{
  "lr": 0.00515,
  "seq_len": 256,
  "train_tokens": 2178000000,
  "steps": 8309
}
Below are experts of layer 2 (counted from 0) of a mixture-of-experts language model. Rows are named router (the router's row for the expert), down (a neuron's output weights, with its number) and show model dimensions 0-255. Each number is 128 + 32 x the weight over its row's rms, rounded and kept within 0 to 255. Numbers have three digits each.
Before each expert's rows: "comes before" lists some tokens at least twice as common just after its tokens as in all text. This comes from a sample of Wikipedia text that the model never trained on. Tokens count by the router's weight.

# expert 3
comes before: "\n", "-", "|", " ", " The", " 0"
router:153135139141101107173125146092131127140128095137130125134121041114147137161144152173126126172157123157135166119123085184134118154171109100083112106162190085171162135145145125068117126132160140176112097163162119111131094099137118119242081153141149109163090101172125126098129101168150168092178178086174144156163099118096203118039147131130079117136124079163144144121175141107107100101111087055162116143117135085082129158116091051127118126123116106123115137123118097198109160128140113147138125136156124055126159114141115103171064123184125085091117131134156146172111110088134103205119099119166105108137164143121105153129178130099096134179112192163142053061159101170141105098105140024158084175117097042108097150154142106117140151124107139085103141146121146138094124152087107
down6:100121145101141165123147128156161111123100131150125163092093100164170136132160167137130089123100195180101146174112160161091158084116113164105158185121174190147088154121092129098088146117136143150116113102131130117102115078094190138148119131167126158164146095153162179127102123173174080113148166121048186164110130118139148137146073107137033184175157142102100200160166103114138095069157133175115150129113148090134142121128136077152140127155121130148128099137082122196063137081160145095093119117156151181106142130074091118157101166156067150110092097157095105029103135124157128135114073183145146104120186106158131126125145095102078118131125127108152151155076117093142127132063150139111096102143086135121094129095144129152110135165074134172110135014119209112112175071132139
down7:072170133137131137122121115141129106142109166160101089143161162150114165104035107057074125096122135128116167076115149114142114163141159190155131144177144135120130073080118209148133152161094182163077204129143082156143154166104137120177134141110126122107122122161139137076155083123177185141076192170128119127112138119123126144162116113085089137117161163112156137123129133119076072126114148118123131114091119073161107082165151120160162115040196157159128133100110166149096155091157171084119105156092143125172129143128120132121087133102096121095140177157138173104128129104074120104133137098155130117133169127149094162066103133056162060114171113106184138133137138037058147063127111140138176167107094114135159143125096101146151145134138135094129150226123139106214100108085089
down8:082116156124060118093173117096151115129091139124094071123136103160170142131157126143143113112149078182157099153159111144175130083163153097091126126178134147109123112140102120118195167121116108127152187150111151171128135163084102132107123098119134172173086105112098138163135126146150173102078176164124127031212158153088142075165176085161069202138091080132130090165105122164115126151103115166049124149101134127118144186102148111159103129151100083142132139149083106077115182091164118188080140142166184117124091137082097131090121119106151176127135149165087090168115124083178144137116114123037152151090154130095151170147115113109134113144120082139086138122092133068175073156100219127095168151110100095156135121186089135165125097107095157102182090129158114146136099132110167
down9:237161109135117126121157111095140156156130142148139204166135150113183136143091058137072041131202149082138141178112124143159143167158110108138152095125110076148140109089114152078132114080116085166137075137189125155119125095163118111132101110135064182111159116112100128138102135121122192133220142117082136172119124108103190127108138144127092127068113100139163143160113127151124090136143146128098153102147060093126168113128097093117069062133086082091142130131173122160140089107154144076099126160152158119200049089094084120150119162112148183143180162170134087099151160151145139134093132117092109127165118148105091115135093104139179130140099109114125146160097131174159114135120167143111169103128134165144170149176136048157101181113100138135065149153075139096096145147146058
down10:130141108165119127115141141143138048080080143115138122124088171073131081162146133148174160138177202093083169105144167188154150160166160107114068151145158165190138064133116167127134102185102147054119125158100109162103144106129082104134126127090101122129139122126121198185174079162138116135112160067188091170137142146155110123138098110096107130138176121070166120177108161142139147152128118097154103102146079119134171091159066064147153100136168136104141125077113063106163163133151112116150156114095114084125104148076069139097125112117125120119131146135172116070168077146111172137163116127123148155156090134144199144104140107126156143202148108060147107108114079098121147125153152128096152092112109112076124156097162107093169163111121040109138151228126127163107060117147169
down11:126128095170173121185152149128157125147089129113139155104111096144105134151151111156128094098095147100123128089119105109169123187036085079137150159102122163080104120121120065107146134146172142165137143121139187112134164231141119158169124161107164146064131209118087134137146143163135108124107118171139125170085110125128135155141140145081186065102116157120108140095113190114147127137103171108098111105163091059160128177182134157184129118061163092063143079113147158127124127161134096159091084113190098150135082115121125120145182109166194159123131153105150083108151136137118109151136061153080061096144108125144125091118095143147117081087043134162086166200132135183155134074108101108181107119154123108150104142127102118141146077144152165094129116085136075130170184083178114
down12:137152126110147164161086125131118123133115184158062127160120066202137097142119117137163134107106155117106158139174139121115078095114137187142156100077141141092136087101132100114129118153168130170043152194166127174152119139124107085150102109089132134102137139084097128137127122130108130148122104171139177149126106095159124117146158126189148110081071089120135118162124127080131131220071118103166200117073076152167146143135128157156112088137147165078140117147171118131117146189151079107038105102130120113148165085135086155223121137086116135077131140148145126096196201126088178128169112058137139077096116116110099106096110136154144167140080073088158077130183074120123161107154188090118143100175145120138129121094138067198144126148147152125138177148100119066115102169126146
down13:136097143150135133129184098076096110095019102205151127136138149162146113117107118141095201118073172144097153090122120126085087118164151124100072090107105204151104167112139111126105098114134092135100152096130102099107061142131203105133093154152149095066148182158125097108110100121128128101120130138094137154162095204093144113110146113111169114163118129136124138078130157134106135178168126136166087168153125144134136141141121122130117144104161090108091141141097148081129050150114167165067092174126091126168133127163115104134158078134150084185151132132221199135108083176155112157154171106096128152072149138164149127113160151153134116116181139185149144165066174086078084107149106119171067127149138103101157150145171124129121144161141183160096043065134156090115135096155104
down14:153114125159104107143122129120141176140120087144109161152112171151087152112139158078090112173136172108172145157138042172089133105115093062107092159162085103136124143083096133065139084099181184113138134155118102141094025136161109150091193118090156117215061081147107120137124130137133104153102131118150165112114076180103082139195137140075103140110125104162153135125079118049102148147134081140180159113190126168054173194154136109145109153117176087092131162157102180127140154121145135172089121135176150169101132094079134137189092090157091138110112166144134131120180137150150114133147084116152110121179110084103120100202134158155145109148124091086114119129097125126096145134118115148114092127121140124167124187135125145163161126122098119116104163020120125085145145185126167
down15:136095077155106096123104145130114130102157112150150105141131110128150116169142092064120103162067111135149125078094151113126128126060119156108160192114195112125164167129126116151138136128139092114095136134072137089109123035134156170168143114150090173080127134139128143101204156157136180174177165122126141041130072166141143108108087127143099094165088102150128060105118195113125114157115166123099160136115053136169110115141121142150105128196129115133108153148140198151109131100103113149113166129119153111198089157141103081118176140105164178181138119119176141181146116098143149172139100138165155110117106098154078124076218134148156154099103150141096141135086109161108095122119167164083123118106133124125156127087031160157159074164149165096160123033115085117136114150055174
down16:083094127089163109115102143155126157134108155163119181169143145126134137181158097114120103169139139119189089122118153140141089150111139118136133191164070105120175137142113103092071119039133088107182187158140131167083112133102150078122131092114142142067111102140123118157134089110137124134153141187169138157105119152172120124161134151102130121153123080123128128164084140144150068068047086084168189091151148141146118122162125119136129140157072079062068089152156077161161089132161169165153156122129145104086107125165113154145136104110142127072073153110107130141115057141171137179128082147088112112084162049195149074195141136114145100127161163148093146081141194156148128113093112183069098147170157125142130153103142102134174199123165137131085101093131160152054117103178134
down17:138112067104113116115104120118123148087129079108183106159123109128153123123130104070174112143106111156113141086128121126096123134099068086084133125088132116166182139075159175211172114174100119176142106100105122100157208108142124181080108125150119146188155122168091121133112064163125150158138205093097133143122145105130090107049150100155130111116152092067150129174144099092070156102155172202065140072116172123103148129099110130126098066108058123178088111145164130185195148176117118139140092148174087124171101194144179174120124106130166102117147142099118115073187115157167151100119180146102118145175172113093149112150110096121176154158151124168098123134078166140104143109125138157102169098094166170084097133118172100178079158135155097126134106147111151087136160072148125
down18:130111098111125077126144146096103101162159155137101130145095088173166097097131117107062125159130104078092121081079072160112090137165147096170126155113139119148182110104114150139100131112086168113232041144146131107144136161113084135174158097108100144135119089115123125127164177156136132109163175113127168116154121129112099138100101156096117083155144096136121132098127102116098145106142111128077130098098156124093061128115156112123185140158141127141153141049136127109207170088116174130150158166128089105066074131123120118120160109119150135135179077096141146113195157153177134111184064117105136189128184089149152181204147082137133084122150103157131145149086115147094037079127110137158171165145148214122135122121166151111177178078160136165077132070158164187134078115156123
down19:129100159140057159149110074128155140092131143156140040174120108144148158113163131162127148046116140151180163115133146146119154088144111126113121107176128135114110164118140136143118152060108149097146220111111207131044084125100126158066112142105111062118184106168100133140153133168147100143067090178094145108137128085160142120132206106085119081093212105099142131144119116121131162123126128177126093170147120066118124140097096154182102134057158152110113159102140155135135118103178074162088122103145131113112070154136179134100140111068114126089161099103146157123163120174145121144132157086161110219127097112105160185128124101124151122145095148126145126155064130124101157150157125169121178099092104143167151149069137111098176149098106147144075160226108084093137145109114117
down20:101204118150160221106114079106121164127070087039162142132119117132064122095162135182163123135131170184050223199162136115168123155094118177186123164122107106121128100152164119109085111164162132153128089183151123168131139118131117086158066137098164151111136156127117181127098143190138148155131145125171132089141118102068144101122116086098123180153133146157058115125149132120149126144109082152165089145087115133104098114121131094162142198112118130172125068050147170146131137132145099084139130164094147074144174137153087137131089069102119114167118104096098127145145178120083162085083057097123121069179139129073132109126112143108141140142110122178103100100123148115083155172147114119138118187128115079174164121099137093113129158095075108090129147141137114104190166141130123
down21:163091084196077045077131104146181156138099115059156151098166119125103115101136153140183187125173155149155127120079056141139138128119144162116141134189121105121114113136182154161138096144051139136177109120118153111139096184105135156102150176125202098169124178128152080168138089179171153128121124070127128142196093135109151084096132142167120177161144161110187112090136128145089155153125097131129092127162108146117156135117090109150141153102070088102103132156111115130093162132116088145142093075109157112170198177076100076103105163133104153144124026091120106148141167149125126160167128101117146130118131135135155157144183126109146110093126100144108100143109145114131170089136146038135103104171088147133128118109153147059115110154158104139083047078054084130169168157125129
down22:117126168105072159165150175124140155129154129183106115125177104134114089125105126071181104150186139207154119147114153130136142132163099125121099098165125104112154107174132084063133195096165124125153123117138113146095126143119140141118149095102062137153152199117136161055118093146132040161128126131102104107127125130092127230090103084116138172108131066139089076165129096118168095143198085172166116123149121055079165124141152129147104128176113117196199121128083118154117066135171124185123098166078151124104116139100169104159185178112117119137121126114152091110170098077162154160128132124098077139130132127124158171117123105102114081169175121133159128121106052154115115130141094070050150176154049115143092078105099135134155098144123152197125105126159124118109123166137107
down23:114168137099093156114124094113170123145107125144109136165205120193126082129147199117174114108168127124136124140106189107131117057143115109123153173154162208133114097106146106126125122148088074146091201086057166110105123150121118088157164134108184096205126115111114125160166079082149125057078080050103083140088136143129117201163119112087215118204121095101172117166089106082163106156127138111153142080151114119148100084118128129099185164143139140084167141102130140107113104128156133103141101109154192147065159128177114121152120122132158096143092140105080125113123130133167148097131137125126135154106084137186133069096133192151161130125166113050097080129174177131085120113117163114125152168104115103154175133129170079160155116120077107099130089148179091086122150141129136
down24:073142100107148116165092165113121053074139160112124095045106089127077185114135116115129141118088099148098158121160128112126142119132149119156104124112098154094113108134171135105147099195072187145129122103157085150152153155126097126135106155051132126133129122136110105145163137170118141112154155072157138168140132145089177074162127140200121059125133114132060157133110116192165075174138145104084128124121148120150099123105118100120142105030100158120146137084127105154107171135077105128105141102171142122128152149136077155108152189162131076134140110136150190098170153077113130090113099143100135148186130149208098076140097104098149108163181139207136144163094136151165187176193144094181088119109103157121040125127112199114153146136137079122093143146140123169145185073158168
down25:169165134102135071125158123146103131166161070157134145122138116129148130072178119082101164149134120100120145214192147178164124166177110080124168146119125128125122106060183104089133105178195144133141177146121171156082051087107113122134051114108173125120119094105153144068093179115119138159143120149096113110146141141167143038144133199092184134130122093090142116180108079168124120111165122083133147118121084184155106131131104134110136148061127149085105093158146115165125133100118149132083103068075168142145090138105133123156116099147084110100121145151159136126088113109076147111147180137134098111225072170179097183116084133149097137087155149154135158112101164128120090122078113142159130123152165133093151211080120129108117133151086138109142089220104112143163130092153115
down26:079185110059092143094082096094105121115154152157124114133155090165117092119098127068137108154137085105103151134138166118178117141144148167149223130153135128149119153090057216118140104091103171105102155136108094115166137160082094153129139132159141103133113103088080127101149118144175094162105140177152137137103129114114155098154098140121129141123117189119127140171093108163179177105103155124139151127068172103134118200104102147125153167112147085148193165179105157162101173156121068087222122115095112164121115143124115144111136142175077120101139141090125195143111108091120179112159131136151199151093057109140104113062148103148070143130132107129116112123119136124161073158175150161136091080085157076069181149118154171118084105091127125126094075166133099198136083078174140
down27:057213155102126064041175131108043130140163123123083105148102153159089162079069093103097137108141099170169119157097108143081150146170095170112123125095161149128181094179097147095145111146095106156120110188048145112152129149162138178092112122123095164118125111109125129147102187127084165213141092125164117151070121163137157107147100121124151169105109058074114115174166104162148193123180171124151133110120128045159155149111069104148056182112102145149146096105098138148132097103137120139104148103134158134155125156196098089121135136196159153120143119088122166123129151112085091168140158105121101080154056117107171121159149152157181141148156108122140121108174136150158146060096113139156094090136072130137101096135142148143064119114113163118136135085148157148140121147122138
down28:168170149118115128103097087110126111074129138100120172136156192100093145168098180150121135131191163183157100111162145154089111188126083079148075064141100084102091089071079152130114150153109150108134082109143113158103130144150138117165161103121131144136174165138159111127080153065141131150074144099191126158169112122091062150167111150209078136116081098142166136147103123095124181081100117112165185122110174185129138178151125147155122108112135099153114150116170131135129137197099102117142142194127166189146113093216140078141082132128143138139127130152072148074174166080152121102122101087090096183065096150118127198165137168079130125101139082111081130078156137118149120041152134165141117150119114102113160130078126155142112144094095141096115136077146143133154063105104134
down29:157142131159154035145123132132108146133088100076130184158114096087107151144147110150117166151127159112130124112101091163137144067135164117054105182156165114098169091139123157104117080140125124131122109142138084124113113156129073150138080170134139094113124207174152148103093131145072098127139136127070215138117095187142072129123135153127120098074132117101137114119169134073161154193206184142112128162132082139140136132128184176177125119042084176107074161078144131124167104147095102144133147105157145091118126153143127147103105189094143115073108087152109125092161164111126062165111157131143160078160108109133118183110096135089169159094156127147111096087201180160159102166126094157110083150084116115104072176205146163105108067112158119111149082136115133176148087141154119
down30:145151165184102070148128159182112144127116139092092165112110157117182121123192076069169112085161115176126122153102083208212129161110126126158163126132076102104122093109150103037062160112131199112137129156140142122083161157161074149112147086101128154111160078111119137107104114169128116121171121161096115127132131185108099113095142131094129095075171088131119094100154134150131174082209152097156173128079183111138090116147132078107130140192092135152154115148172129110129166121110189151087161063140119090152162169166136094093117064120167186080126111080082141157163131136096123159154108146168096168171147143146103154104100072149130126121151097047125114074108131087139099139126133197133089108146130116163118139127160085133088182143156109120117088162078104124148117162135110
down31:060132177165139127150065120138098071136111159129158126151109119157148110193118153123166132135133072147160105083134121129163192103104131104107187176067217136086163143104136146093119136169139161101169101136146081144156085113103112126145086084151140159062135125074113090167142127114117166107118151102127095105160101135079153059134100132132138137175095125094113161112124139129133155167126115130109140185143146062153151100090102157198153095110168129112112142118128159165166107118163135168157121181083167158128184164178109097160066071101119087093118137097090143134121104165140127095083069105035187088126160121152146096160153161065155124072097112143124141164175124074155129109218109143136099174168129171093093083166091087136110149152155085138161161152163161105113097136117100
down32:149161148113157143147096109138081113164128144114067053124124151170174117165185084183160173137092118132194121120124113108177160083121158101123165124068147127111206090094121132140165075069155202116114122136182168162134136059127130077079124169157107084157130121101135125150091136132102103092150133129154078164104079108129094104184105118088115143074148157110105135176109161139161148148096143112221162170166100147193150124120131106096128136142084197106109134115157152168140149134110099093153169136111164095147154111152147060096082076127129149183176164147140111061122086082145110140144103117063093092129161125146098158128151133136107118063087120155131145070135123141136151130108157104077068130065182165145157142104061113109092115140100101105145122207132127138136123179130117
down33:113142113128142101089183114102114089110102146109166178133157050129186106109138126104135105131167134130118118135097093107143115178127130086165077111154105118144114154161153151062156186134102158133166161153152125128100122056112101143108094146082142122153120071168114107119173115131095066043112138084157087131170168088120120111117135193168122063134140157124140094106167055145091138080083130127079139106163154174041119116135089169095113150119099107139137128145143097075178178146126136143169143145155067140177120107115139151106162189104133106148086149149084108153161106170179091079153096118167093114157145177137101102146160081142192138110146111091168165195091125182128122044158105182123132127140121141110132142147117144082130129154166099163177123196148114155197151046117120
down34:140119157153126135132134121126143166122136134113108108078146160100109161111061123114148110110148139168107143119093108145151155097177145162196067155131117134133181051107126197105135126111079152117118130120142149138119189071132088058145163098142162115162105139086130134098133143086162115126147163197160103089081180093140130135105116181106116098163088089083124114118055183164104082108143150159152109073109125109106077118112128157145158114150183116125094160069146076104156084095115159164139116177104118163081137147127151172092150109098154164133133142103130118146200109174128054134158116143107159132226188102127133104113194124101179133154178104104145140097077134104099052127076146101153112146091118131105114094100102132178133131090192087106166125178087218094135150146134189
down35:120121130109144086072146175113058115137125148101142117101113140103086163109162121117083123127112131139187117132140158162068096020138110158090157141160126140101141124139166073127163135101066117109101136191153160138163150178115084087149150138172133158160112065113199141169120117130088117175119193138170165082136118193153155100096098156175141153133102150153167091081099110146062125093148158139129152121160136153205154148136134137086182126100085133090156037098147170172116082107170110151170115171115129211098137169108070126096104147141112060119117064092146148069167147128127210141106130101144118110155077118043163144084149146125097114123131105095131131130140161094152169091086116108125110169113110161104113165135187179124169108125122140131149102100121134129117149117087148
down36:127201106105145156128124206137134140177107134107068105121158168154117066148120149179133112135135144143050118112122169162100112087170137139121164154169119093174131155074085055076154145124104107113080112081135174170122095140157071139228053120096067151179152127117117101113116117100085136098138170110071115160118113174091090157143127144108121151137177115135173127117124148127105131167161172117150057106122138122137128152147093125133087135118151110127029125110120168085152137122192071093103102161097116145071041170129146098152118100129125184164123160096110144127151103124142129156095077087164152141108084111142151148121046128166116128139144127119152080122100151141169118215138155153158219148110115104148120091131122103121150113095139136112147180091109129162126177165103160
down37:137152136071177086114080179129116072133148145142170053110103161195140110151112166181089106073129134100121126130143143104090100167129102083138045215096088107132149129141090169105131100103104118107133130096131153120120114116149125081158146070079149098112150140115145133122165138126163110121096119139113103124117135146130178158171095126129138168112126111090081201112119138119182124132128120177065137046071135146134130077100180145134104163124128189138170085060114114131156132164126074096099158166112146112041182107132208132152064126124083139086155149119161128156103134104160064057142109124133172134139135115140099151160120173151133098081090123156131109149182142142134104147126075171167170139166170171138207153123129143150190100088124126125139077180165171152113149114080152
down38:078098099116092096129114114088141153147180105109160156155130155200092064115173227142110114156139130147101059140130178074141162096132119128183133142111134208133161153153145121166159084147093155138153180190104145111133142103145152134143061122169186180101155096111138110056112101151142149115157115130148124122127092146123167103171143083088117123110103107158134174107124134158079136120107094119110194098101089152098189118196081094135171142138149157116152099123079133078104058145178116110100160105137163068160158106079121114151164142151160121082150101086081106117142156157144080149175108104117129099181135143132086089172087088082149169132122122083111165075162125128166165120137135132086123084131080126131183161131093111145136121109144148131178135174052094114147104106127035
down39:148182107152102220097147078156165131162171103098063144171090097146120173150119153107167149117138141151062118127096073079095119128143113106124114097138079147099097149144051082157100134114089144181142189121123139095169121137174104089113174157167099110108136130116154108119157087178144119164159060071156160114076107095123131130074144106144145090149139100164073163137128132112137094149166196086166148142157146192120156160112228055091123149147129180123092099099060123106153146155127156111157120092132134085103134104161063188115103150147160103168177158123135134142142074103104118140099160140174144121184161123149147153105102117129119123210134151116139149110113152052133107081160123104114176111154142097136055096090144083132121124132113176113172117117164088127105146090161114
down40:093108122139165124117119190139126103109167108194114088138053175115127094145147117143151156080148135148121121138155070092116149132082164182152173078093102139108161168086085221099154109141162136094073050122154143101174096131118078156134158141177068122180102097192124120104159119119154142134165174114094092127168137101134116127116121088170136160151118158095146127130136131179118107176120095178123124173118093139161080162161105121108126031139115150124117144134128177162174161114073131153139153182155099190098084076089088122137139078110233160120114081094169155095151103114155105154139125109160113093138117084115182115090151138083104101120141109098137087067130129072133110172106174126100205129100109092131081149135144153126137104154161074159109182138114136113169128100103162
down41:144108153144083078062129113096162082097086147143150076150112141106163132147104124102135150087143151145103125155139137155106125151095152135177202129188113128179159119110184152181159135132070064109156142161072109085100097092130127221086119170097089132111161160105153101093109123164138142126149143109167121077146074096130127110150059131123131147118108171132136101059178172085104115124097107095145106166162103172153124161136139168119138129154139073134165159156120145111166108129109165132113101155105170146117167081132119137107128150071159154125150118157121150103155110110176151142146104178134106094098098111134112062152051107094177115092134107168072114195091172129108121158166046115126108144096135081130150079105170114128226142107134087195158130231134090094178119125147130
down42:140106143091102103122150126134119147089205119067130084160081119135102124121176182143112128094118160190182149106091123120175214051094154132086125113147138105152170113108093119162146119150160159124130148157140092121155092209156094125103116123144088136070153192102115129119133143090127186158051096091059105126178116145100158073148103136116072165061135104123112116175163114118129120161126185109155108082089122165134174189123118099163126108158101063062126143142122135083158123150122099096127161165194126190129093109113108134106147141063182137093133088090133147142115168172089125113122165109144144143114113105158137141111182150114089169078122095091110126122141173080181165188081119120130140153154090156145121130122090120124149117119148073138108143196156133075212111121093166
down43:096158131126133141191115077162163106091152155195152087171088144122116125103103100099154113211113186097109136156126054154069090135175201153137143153177134105141078162092109122154092169132075073170083115094090119166097100091229141099096078104137181119114165146114080092179120122072135099085083123088174095113117142111088173081138139109143126139116108150163083073159118081128105109096119119135128079105181130125048180090169086140124134147130139153128172063114057114144109203114149126132091157122124091147171131141120169135098138126132172123116117077124176132110100152137110073156132166120127170124116161094130167139122153123182116138109156196140129066133090116167109113176133152129152130140099138146096161135129128149138133151180117141140141071181161158150071163121152147
down44:187166170173210105096126124189076149133135124148145160096156132085137117119129088101003118077144171117070134136156118099101142091116066116111146170122151131134157150135131133075095163130132133149143057141129080095137113105119153144124092100130146118078171147119065119162117088129131125138077124121163083152132108151140143109122097103127103201054103128142122135093176135079096112158101127101174113165148101111129088143127149164182133067101208112145154134135124112107135151110068085085113208146169079056148080147158149113120109113152094152106100147134094123163125162139136134125168130167140145102066190162109157085157177112161110097152197142126159129082160092083174121106122092131164182113150151157108147120171086149110137120134137195143127126213177169141122082117140119
down45:176206149097146129116152094122166113192210107147119134091121099069143079129131061101119151077091133102126110101151126137162149121173135151100135110134139122100119156124116099097181181115141126177165158167087142087142109086123197063116167099168093120133100145092144152128135161092156169175181153147126091099150176155105167226080121096165162171175158077106071112074090147125135139093111149102115100123161061174093125141080119122138105082119152151162147080108114120126120150103128130120127156138167122131113083154115111169159116089147167053141130115143097159087103126120110118148105134138147204165116095128065171138156097041106114107105122122111166107111107140048157154132148117183179166126159138100102151139066122157079113107133165155140170203126173079139103108105122103
down46:194132101135112172138110080148133163127139145121139179124102075102136124107116116154134127103103177132124163098171086144165082075189167125065087094154104181105135112123133131101127105155083100152185159048124132122117105105134122116176091134176116072129127091140118122123139125111139170118143106121146163169077116095187133150101104124133114098087152124130167133091213115046080155097145154076063150158121212180138157179186151079128067130102136150119153151168119083159194119123157087136088144195122121124175136098035095118189107129084107074145151152090123185140123162112126159103135176088131127131165152174083118204104116102117126151093118140127127176109093132142100100174126134202138130147115110072101115111125132129100114106181099162145149125185120091112152178151121091
down47:111139115180167092060136124152123075100087198151143120163081066086115095089088067124133149081111115104138113123088142136147145168155150135183077162139134153129159166090148178178169153137141107075084125130171129100161159066097096108115116123161129125201191125112102096091135130126141141190176146097161092122104095110129173177053172120155062154097191119082084158088080130180141140110103165145120102210161091160128101072078135121104075098059113132119112092135162128162112081059155170145130116138132160147118132074104158096128175106130163130112126090175140119163135051115066173140119125138146157147146166127149145143096155096114120117118163181109138141133152102105125139156142093141179189139142079164113111147115101167180139157153132170097143101149132112188136093122104148
down48:113131105071150104144125093099151120149095132116150126106158166174146105075086145185145189127054092130057066081091147138148192152131121059124115103101094157167149154141054125153121164111158126078140140166120195173142153168136065151120102133136111195082119173146171141150156051174112116116153158175121109114107145145192168089128105116176132126142099125195162127145109114106083116132071078120150147146101117147155119137133124126145193150136110146148092164132111167144133129123175156141095101077067141111128147109112099165119160137213118095134143132132182093145094111148140106152116204113143113104138125070120134187114100077139115178096122095093146139094139090093160027168118173120092123064104126155146133099135107105094096113099136106130119121173139164122097201171181166
down49:149110143087111082164125162124146113095072149084107164176156103083084143132128127134104155136199144098098086133130148111202099124125153144127139089124145143124121100148130107123141177166068142152126170095143154162134151130128084136138121160157119082100062167143156124187104169151125081116113091173076079150184112170156074074095116134117132107097086142134062118122206077151094153083080123152083141159123136112133083181074142146088143218138108115116101155139124073166148066147180146119129177157067131160206143146084153134154077115163122163089169111187098066070073154129116126105153134157075093122063131165140137135129131165123089144076121081201174130140121180103128109128118128139061117124124132167162105133143140147125122153093151105147136153168178134066134168143142104
down50:130134144077124098099085155092085130141143127158136190173146143211095105155097134165120112122113131077136059126194143107163110171058180051128130109137116164135100075191147085147070150116060117114099151101099074100136086140105155183161136146167158152109103158167066115090137101108074146060131122099103123104168159139129120134106194106116119139124155122143053125121115152148179131137176121134114109161097100193130164121104099138102111100131157152143105128106158157120142112102080178178113105055134086121118145125104116080118099141183122082025136090137122145122123142104153190142159068124151158159121118134133119145110150084138120156186135163100116132115167154169131169150141159127114185101155152145098073149158145129160147030161106117162096185129177114150156100171100156
down51:148079161147133129102143142156094167087144139146152126156140173097109111149118122163159153187136092199097077116168120120107158101100136111149131086133182137180155126115128088126095107142132140085144131080132073109112114138117131172155114128158157114137079133117101099163190138067112076102088081079148148098098052124169086153143134112142128093094126075148121083087112112137166124107060082117075120127126066111095133114124154104224148100099133078233148126099151119181092147092156191076129070110137187120080153138116203131104104151143136117171164138189165122100162213131127157144105129087114122159147097155157138184179164107140117117086150169161079142127128101156105148107175122124110084199161100153139155111113123156163087160117110168171093104124123077158092085137122173
down52:072183104157161122096090137116109163081128077128093141154121102102148125116143134114175165146130131151139199153081114135162188069117124175103127055051103129097153158104132168184112144076141131154146140169096089161146091138133148122126150114146153067049111107119099183104131109099115203167110109122138096157136094114081108138150096109167114089158125136129148121098157149142123147113138174155130152162130125113128180112148086111129101139131102133127101106140136109148162094126132121181104090111166134152096146166179109076093176178140076136069152131116159122111171146162106151170148132138100161157164195050137144096232147045091119112086152115129032155152081169097156123073125134136177129116123149106085099075178162168110135174126164089127042150149141119142077149120134120
down53:167121141145146116137115165161113116122067112138160126093113069087149146170118111070120178112145133090114146187186129073153113102164125061141105188115130140148140123134180185139154104141178107097137124127145131116106149158127095125110089137142166082137047130162124074161083087082150113120064082096120134152143075141082143135138126151073157133092109124154090165107114166126164090164073195159138137142100147135193144084166115163033127101124094180080080165095143101147063185160116123165114138135181131130148197144150100166155139088128158091086168154122132125149161169148114083164081097155104143108127152073163137125163142084140126118139146117133057149080130073122156112214091126186089154145157138133088131117110115119119142129144152112115151085230140082116088104125169122
down54:069169049098185151113176116129110153105110097171173069159060146128107133056160133087083155153111125146154101129093094171139150084091175097131151123080097158070158153109113146088110141131102148180095088119088151165134121097144071103128239122101133151122134133152089116150159138099131110166131137207121161111151083123103168107158121102094127163119179122151140138147180121112153177132121209107146128128078147100078121118078162131149138136161127069156178167198149135117144155095119137142164151115105135134135162144096120128094110151166139128115161088171104148093132174176145134134114141164162088077116082090087127161201127089120127059159167108069115143136160132128102160077089131110119152134120159113095087083136092207130066064082144161165099137148126154113158091122098141
down55:114076172105179106157140112183169142114148211185112093128139132084135101136093101114109131156118226171123103121054124106102167097088141121116116116110153208079096141116114110149139122120149125142135185116072160137133155132129089121122138076119138164206153126163140115195143119081120141093148172100132084113117173127110100088131107091085185122140146087174189118084126189124133094128114079151160158152153154038170121091097102143114082157144124075132071108234144137157132147090086198135125147149114079172139157171094139141116135090116130097148129173099176102141108111126110119116095137174082099143172100171080079159158154095074145129138150127142151082130136178144129114125119155133088119117145136147089149167096136105185132095148150080103087125129141087152168129058076132
down56:085120152184121136144173178200118120164095146092092093095086170134144099093163152058204143109109169157160126112097153088115117112153151146124126122132154175162143103052170148095133111171108098169124140150062103130165168108195054109151083134109130140190115116091135117162118142090100137130131077065128163159083119137102177097088120081131094179113103149153089134148156136085091101091179109142175128200148138128095080146086164138054103158147125141137153086144082064130074125125165142112151116161149114117090119109175074127145121134131145152131169100223117122119169124135138177114163123077122140093106127119132149116120146126111130138115118171167158104107166149148177128082145133088199079135165104188081195144169076146126092101181116157137124100104108142125093134067099153
down57:113074112148121164152126110150180151140147111083139150112148125164179105178149144129124142114155089142142093117149172116071133125152115104126161131137152138126165195135113181126117062125118126051156117117122097131097165122151173146051113133164129102093142155109080158116126124163068124160083138117186154092150140185153109154114197137120099084176174120134122139062063146119078144110111069171151113140145121106126129157141082157089108161111132119109124174179127118102122081095159132140114162117116180106091147089139147159122121088100099148073120165133096101154170136160137155118173103103163110134114113115178152102165191089084105122090191068097100143152113104189175176169164101102099139027023131119092114089156158134055178116134147166200098101162141147104098085100147151
down58:108111090114176149119161135111155183155163142115186127160124167170111163124101090105160137178204129152105133155127087126100182099078159085106129169120136120120123141132132121152080105172165100110132122112132168153108124086093136173149141081082153119134189117023121133146057090068156181091108089085143119144188154162091145148123129125122087143168088132160126170111192142086151129151105107107177138140190187100151081133098085125157126135175125091160070131202125110130134090084081155126121192139140124172069108106176075161151158151133124088155179127156120090168108110134159130099138192123093130111135123071069134103128081128104133108088125134178130119121088099101084136086128161162135152114137122179142093119168162084106144122072116118153080170040136156154102107151096070
down59:067091141088129125132133122146147113116180110090135150149104124171112145152144101124098127159158134069103119142117120127149043129114059152123185090128098119157142112110094072122075153144117186123205191091119147078090134137169140092125164127082125099081150170112167132107248154169127098143124090160103158075148115191078092077115178154099134091087136146149139170112068057176146142095073091157083156211194116092094182202135108132081137160127127131139131157145073196139064116095105119114105138119150110135126148175114095120113188157128068155103169151129138148161146076137154108104128148137134159152107153110128125137133115148129149147121118140089138138100122094165174135154186154140148055106111171136118140129129113116189124120092086115102181119121163145117135127096098076
down60:085168096113115129094170140114118128101117171107117149145121144090168114131090148169152105112136129142143123123133143103101167117097117176081121165115098162134102128061119168100106169119147172132133115180184108156057101155128128153116108154161074138135108178127088126160130124101119170122099086133099086127167122164109044147114107191095138145131145085086100117169114154128130184183164118158124115157059084154120126158076147114210041164093164091085196174065177126086143125122140111173082135132138133116137077116236166083106144135147167143127106152126152087084076149137106127163131180101172106127084144143141114155128192125082130123143164102094110129073136087173110061116171095154085153099182120098119122119159097085103175166140119166076148136201140118132144106143132192